Experts of a small language model.
Size: 12 layers, 4.02M parameters.
Experts: 192 squared ReLU neurons an expert, 1 pick a token, a sigmoid router.
Training: a variant of SOAP for the experts, 545M tokens.
Below are experts of layer 6 (counted from 0) of a mixture-of-experts language model. Rows are named router (the router's row for the expert), up (a neuron's input weights, with its number), down (a neuron's output weights, with its number) and show model dimensions 0-95. Each number is 50 + 15 x the weight over its row's rms, rounded and kept within 0 to 99.
After each expert's rows: "comes before" lists some tokens at least twice as common just after its tokens as in all text; "comes after" lists some tokens at least twice as common just before its tokens as in all text. This comes from a sample of Wikipedia text that the model never trained on. Tokens count by the router's weight.

# expert 11
router:57 47 20 42 46 35 41 45 48 10 35 34 67 42 88 34 60 60 46 52 36 51 65 55 62 55 65 42 33 58 47 17 43 44 22 38 41 63 60 27 64 39 52 60 51 66 59 50 73 58 70 45 56 49 49 34 45 43 61 63 66 49 30 43 35 42 76 34 62 43 50 22 40 69 67 46 71 44 43 49 69 57 87 14 48 57 56 47 23 39 32 62 48 60 45 32
up24:69 46 75 89 60 53 38 41 66 52 58 40 40 33 51 58 26 34 48 48 53 14 71 57 32 66 45 31 63 60 45 33 56 53 66 83 48 76 62 50 76 54 48 54 67 94 38 42 83 69 45 55 37 66 34 52 45 46 39 44 59 55 28 64 60 48 57 47 35 18 59 48 62 25 74 39 54 38 64 57 61 37 52 65 43 58 42 32 59 46 37 61 54 56 38 39
down24:40 66 33 50 44 46 76 66 42 69 48 75 66 46 33 35 45 42 29 74 72 38 48 42 40 64 35 57 45 47 52 50 45 52 39 44 46 66 26 50 52 35 70 53 56 48 74 42 39 35 49 70 40 47 75 75 48 50 19 62 71 37 65 52 54 49 35 60 35 46 54 83 82 36 60 56 29 73 40 48 33 50 29 28 85 63 55 82 64 70 45 30 42 29 40 46
up25:65 43 84 49 51 54 36 41 63 48 58 57 24 61 48 63 61 60 41 50 56 44 25 35 66 47 53 68 42 37 30 32 67 37 56 51 53 37 54 65 52 15 71 55 48 31 50 44 64 70 78 26 57 49 50 81 54 38 39 44 67 59 42 42 07 50 61 74 36 52 39 32 66 39 64 61 19 50 37 36 65 36 48 43 47 56 39 36 43 64 43 73 52 55 17 84
down25:37 54 36 70 67 39 51 23 35 39 64 45 46 64 43 37 21 41 43 73 92 81 81 58 52 23 33 64 29 78 56 56 32 53 27 42 67 50 57 64 63 59 62 62 43 68 48 59 54 64 54 65 40 41 57 34 68 38 51 39 55 62 64 81 48 80 65 44 66 26 50 51 62 47 60 38 40 27 62 43 53 38 38 39 60 32 60 54 37 61 42 61 37 75 44 44
comes before: " ", "\n", " the", " S", " D", " M"
comes after: "\n", ")", "%", "\"", "ation", " —"

# expert 5
router:47 65 31 41 44 45 61 67 71 43 25 22 76 47 48 59 57 31 46 50 48 34 25 37 65 50 78 59 57 53 53 46 59 50 43 49 55 58 56 66 54 47 44 57 50 52 34 54 58 72 46 40 62 34 30 54 32 29 45 47 63 54 16 56 40 60 67 33 73 85 57 63 45 50 25 49 62 50 73 58 78 61 96 47 68 47 52 51 60 72 59 86 35 57 34 77
up31:40 57 42 48 47 42 55 37 41 36 46 68 30 40 93 50 66 44 40 41 57 65 54 53 26 33 45 44 49 76 48 37 53 35 58 29 59 19 56 26 72 53 57 57 49 36 54 66 68 65 58 76 50 58 80 46 65 51 36 31 59 42 38 61 74 52 89 47 29 60 56 56 54 63 28 43 75 46 57 44 62 25 67 56 38 42 44 70 41 61 72 79 57 37 50 19
down31:73 54 58 55 75 39 47 52 55 57 45 44 50 78 62 76 47 47 67 41 36 45 61 52 33 27 67 42 63 40 70 42 79 64 28 35 51 46 42 57 50 44 22 48 31 66 27 59 35 61 38 31 20 45 07 67 49 49 51 52 57 58 49 43 73 12 33 48 48 51 40 26 67 27 44 41 72 55 39 74 37 56 43 50 51 56 53 65 44 43 61 25 26 74 70 54
up32:50 22 58 66 61 55 44 53 74 56 32 27 48 75 61 49 31 25 37 51 43 66 56 38 50 42 56 63 76 51 50 30 46 42 40 66 31 54 52 78 60 21 46 47 75 71 52 61 65 51 32 35 62 52 55 58 41 39 50 46 64 74 47 57 26 52 69 74 26 28 64 58 61 47 39 51 56 53 39 71 58 45 09 78 65 49 60 33 67 74 38 60 73 44 31 70
down32:37 50 64 64 22 45 46 72 50 74 14 61 42 33 66 66 47 49 38 61 44 49 65 51 35 71 22 57 13 56 75 61 41 46 66 61 83 67 65 51 41 44 43 21 70 32 45 76 52 54 50 56 62 43 31 61 64 39 56 47 61 37 46 42 27 70 52 67 75 44 29 56 28 56 28 49 61 47 50 36 41 18 63 76 54 50 26 57 42 40 49 39 50 45 62 60
comes before: "1", "2", "0", "9", "3", "4"
comes after: " |", " ", "|", "2", ";", "–"

# expert 7
router:56 70 42 43 61 62 48 64 58 28 48 35 66 61 75 72 59 43 45 24 99 55 59 67 45 62 21 62 46 49 35 66 57 41 46 44 58 64 50 27 43 64 77 56 45 51 39 37 54 07 48 63 38 60 62 69 26 57 47 54 31 57 82 62 23 54 63 44 28 31 57 51 56 40 42 57 50 39 64 67 48 46 54 44 51 41 39 58 30 87 60 63 45 60 33 48
up24:68 44 36 16 48 44 48 47 70 39 51 40 59 47 54 65 54 36 62 34 68 64 59 43 56 56 38 46 63 64 46 30 53 67 23 74 37 40 33 67 65 70 88 41 59 54 31 32 74 36 48 72 68 43 36 45 43 40 21 62 71 54 35 59 51 54 63 35 64 39 65 48 25 30 36 42 67 34 70 39 80 41 54 36 69 57 50 26 61 40 36 51 67 68 42 18
down24:19 61 28 58 44 34 47 49 57 64 77 77 58 30 50 55 41 56 40 75 58 51 76 50 21 76 35 47 36 20 63 49 55 74 43 55 45 59 36 44 65 46 56 48 45 59 25 71 51 68 57 53 69 62 50 60 51 82 45 52 51 25 81 64 46 48 51 58 40 35 50 43 45 67 52 73 40 72 53 55 29 43 80 46 32 68 30 75 48 55 47 61 15 39 42 53
up25:60 58 28 51 46 75 45 60 51 39 63 50 43 37 52 59 24 46 54 33 32 71 38 78 52 59 31 48 38 66 51 69 51 56 70 56 46 57 68 71 25 54 62 57 59 78 66 54 50 82 31 62 34 31 42 41 51 62 64 44 39 67 65 69 31 46 74 58 28 65 47 62 75 43 39 45 45 52 52 70 40 72 54 26 49 53 59 79 39 87 45 30 75 61 79 47
down25:59 35 75 62 29 66 44 47 45 45 48 85 65 42 66 48 55 33 60 29 42 67 55 51 49 44 61 44 37 31 65 56 41 66 30 56 59 69 49 39 39 31 20 52 48 39 67 54 45 42 60 39 53 51 90 46 28 44 66 39 55 49 68 71 59 55 83 68 53 33 42 41 51 67 56 81 67 20 78 43 71 47 37 59 57 39 30 11 34 51 61 51 46 61 47 32
comes before: " ", " |", ")", "A", "N", "C"
comes after: "0", "9", "5", "3", "4", "6"

# expert 3
router:82 42 32 44 52 57 58 42 50 46 71 58 41 46 70 54 53 59 39 50 64 66 49 33 56 60 52 47 22 62 01 34 65 44 14 41 34 54 75 40 70 52 50 39 84 37 68 50 60 52 23 42 33 61 53 69 31 49 43 77 54 49 43 74 55 65 63 44 58 63 68 49 48 68 32 58 57 29 65 50 65 72 41 57 61 53 37 72 58 77 57 80 50 56 45 57
up31:58 49 61 52 61 43 60 30 36 24 43 86 50 57 48 52 41 34 41 27 39 25 45 40 49 51 55 35 58 25 48 43 62 26 65 62 44 44 66 51 48 52 69 27 56 45 41 65 58 57 32 31 76 59 56 56 36 53 39 56 24 50 33 31 57 50 57 53 52 65 38 60 61 37 60 36 94 23 33 31 52 38 55 43 26 51 37 81 46 55 72 60 37 85 85 39
down31:39 49 75 52 57 74 48 19 50 74 27 54 60 68 43 70 33 75 46 17 40 55 61 46 55 59 83 25 46 35 58 56 20 65 39 56 40 60 45 55 70 56 44 58 33 66 61 37 59 80 74 69 55 59 55 68 37 32 39 50 61 48 61 56 37 57 57 44 61 46 18 64 58 29 56 64 70 43 69 69 25 53 44 54 36 49 38 28 59 27 56 39 66 40 42 69
up32:60 17 26 56 59 40 62 48 13 52 32 29 58 73 47 92 37 29 82 52 45 36 52 44 40 45 62 64 63 49 48 43 39 15 16 40 61 48 65 39 63 38 47 66 40 50 71 56 44 35 14 57 53 41 44 58 45 54 63 60 48 26 43 70 59 60 54 65 40 74 65 50 42 52 56 35 60 33 50 68 53 64 37 54 44 70 29 65 68 48 32 60 59 43 50 30
down32:31 52 33 47 81 47 47 39 44 38 53 47 56 50 54 53 37 95 60 50 80 48 54 48 50 41 42 45 61 46 38 87 61 71 45 51 58 60 47 58 49 85 53 33 75 41 30 61 39 30 32 60 51 54 77 57 58 65 52 24 45 94 41 31 60 49 24 65 51 21 52 45 60 38 51 72 64 62 23 75 52 62 45 52 65 56 53 58 43 51 70 41 47 47 69 63
comes before: " |", "0", ".", "–", ",", "6"
comes after: " ", "1", "2", "3", "0", "4"

# expert 2
router:46 57 56 60 45 48 53 67 43 64 28 58 54 12 75 60 65 55 54 32 66 49 26 24 23 51 48 43 69 86 30 52 36 24 35 42 36 45 40 37 77 48 61 64 62 42 33 40 55 64 63 60 68 65 56 55 42 27 59 50 48 51 35 48 43 62 56 15 60 69 62 70 40 45 29 67 86 35 47 57 59 63 58 48 63 53 59 68 34 52 33 84 48 61 43 67
up24:49 59 50 43 67 33 51 79 47 36 66 31 67 52 54 42 56 59 45 26 70 45 35 48 43 51 60 60 38 78 55 33 54 43 61 48 45 54 66 43 33 33 45 81 52 61 66 43 70 56 49 50 42 67 44 61 18 45 65 76 22 65 33 33 64 62 44 50 58 65 49 76 24 69 18 60 47 25 13 54 62 77 64 44 63 43 30 56 66 35 60 67 63 73 46 60
down24:21 39 63 41 39 48 52 39 38 63 65 75 62 58 75 36 38 53 31 71 66 50 68 73 53 75 22 45 42 48 44 66 21 77 36 83 71 52 31 53 44 58 47 37 54 64 28 54 32 45 49 69 49 41 60 72 59 74 45 39 63 40 63 76 44 40 69 51 43 42 51 35 47 60 68 73 40 68 58 48 17 19 33 59 73 54 40 54 40 38 56 38 35 39 45 48
up25:57 52 59 69 36 41 63 76 55 42 65 42 48 56 72 38 54 33 67 49 24 67 34 47 38 53 42 40 63 59 33 45 55 64 58 60 57 55 47 66 28 32 52 37 57 59 66 28 37 27 27 69 94 47 48 77 45 32 63 73 44 44 50 77 88 47 49 26 64 65 33 53 56 61 41 38 68 54 41 44 24 50 68 49 31 44 60 57 69 52 46 46 37 46 68 89
down25:36 57 71 75 48 54 56 58 68 41 39 64 43 45 57 30 51 39 52 44 11 39 49 51 33 56 42 51 65 45 68 59 24 32 47 33 48 61 55 48 66 41 76 55 52 67 06 76 76 46 43 39 38 46 56 49 65 30 54 50 58 65 51 33 49 36 35 50 59 60 94 56 42 57 42 54 47 42 55 40 03 22 47 60 40 64 73 35 28 52 59 60 43 69 48 65
comes before: "\n", "-", "|", " The", "==", "The"
comes after: "\n", ".", " |", ")", "==", " ="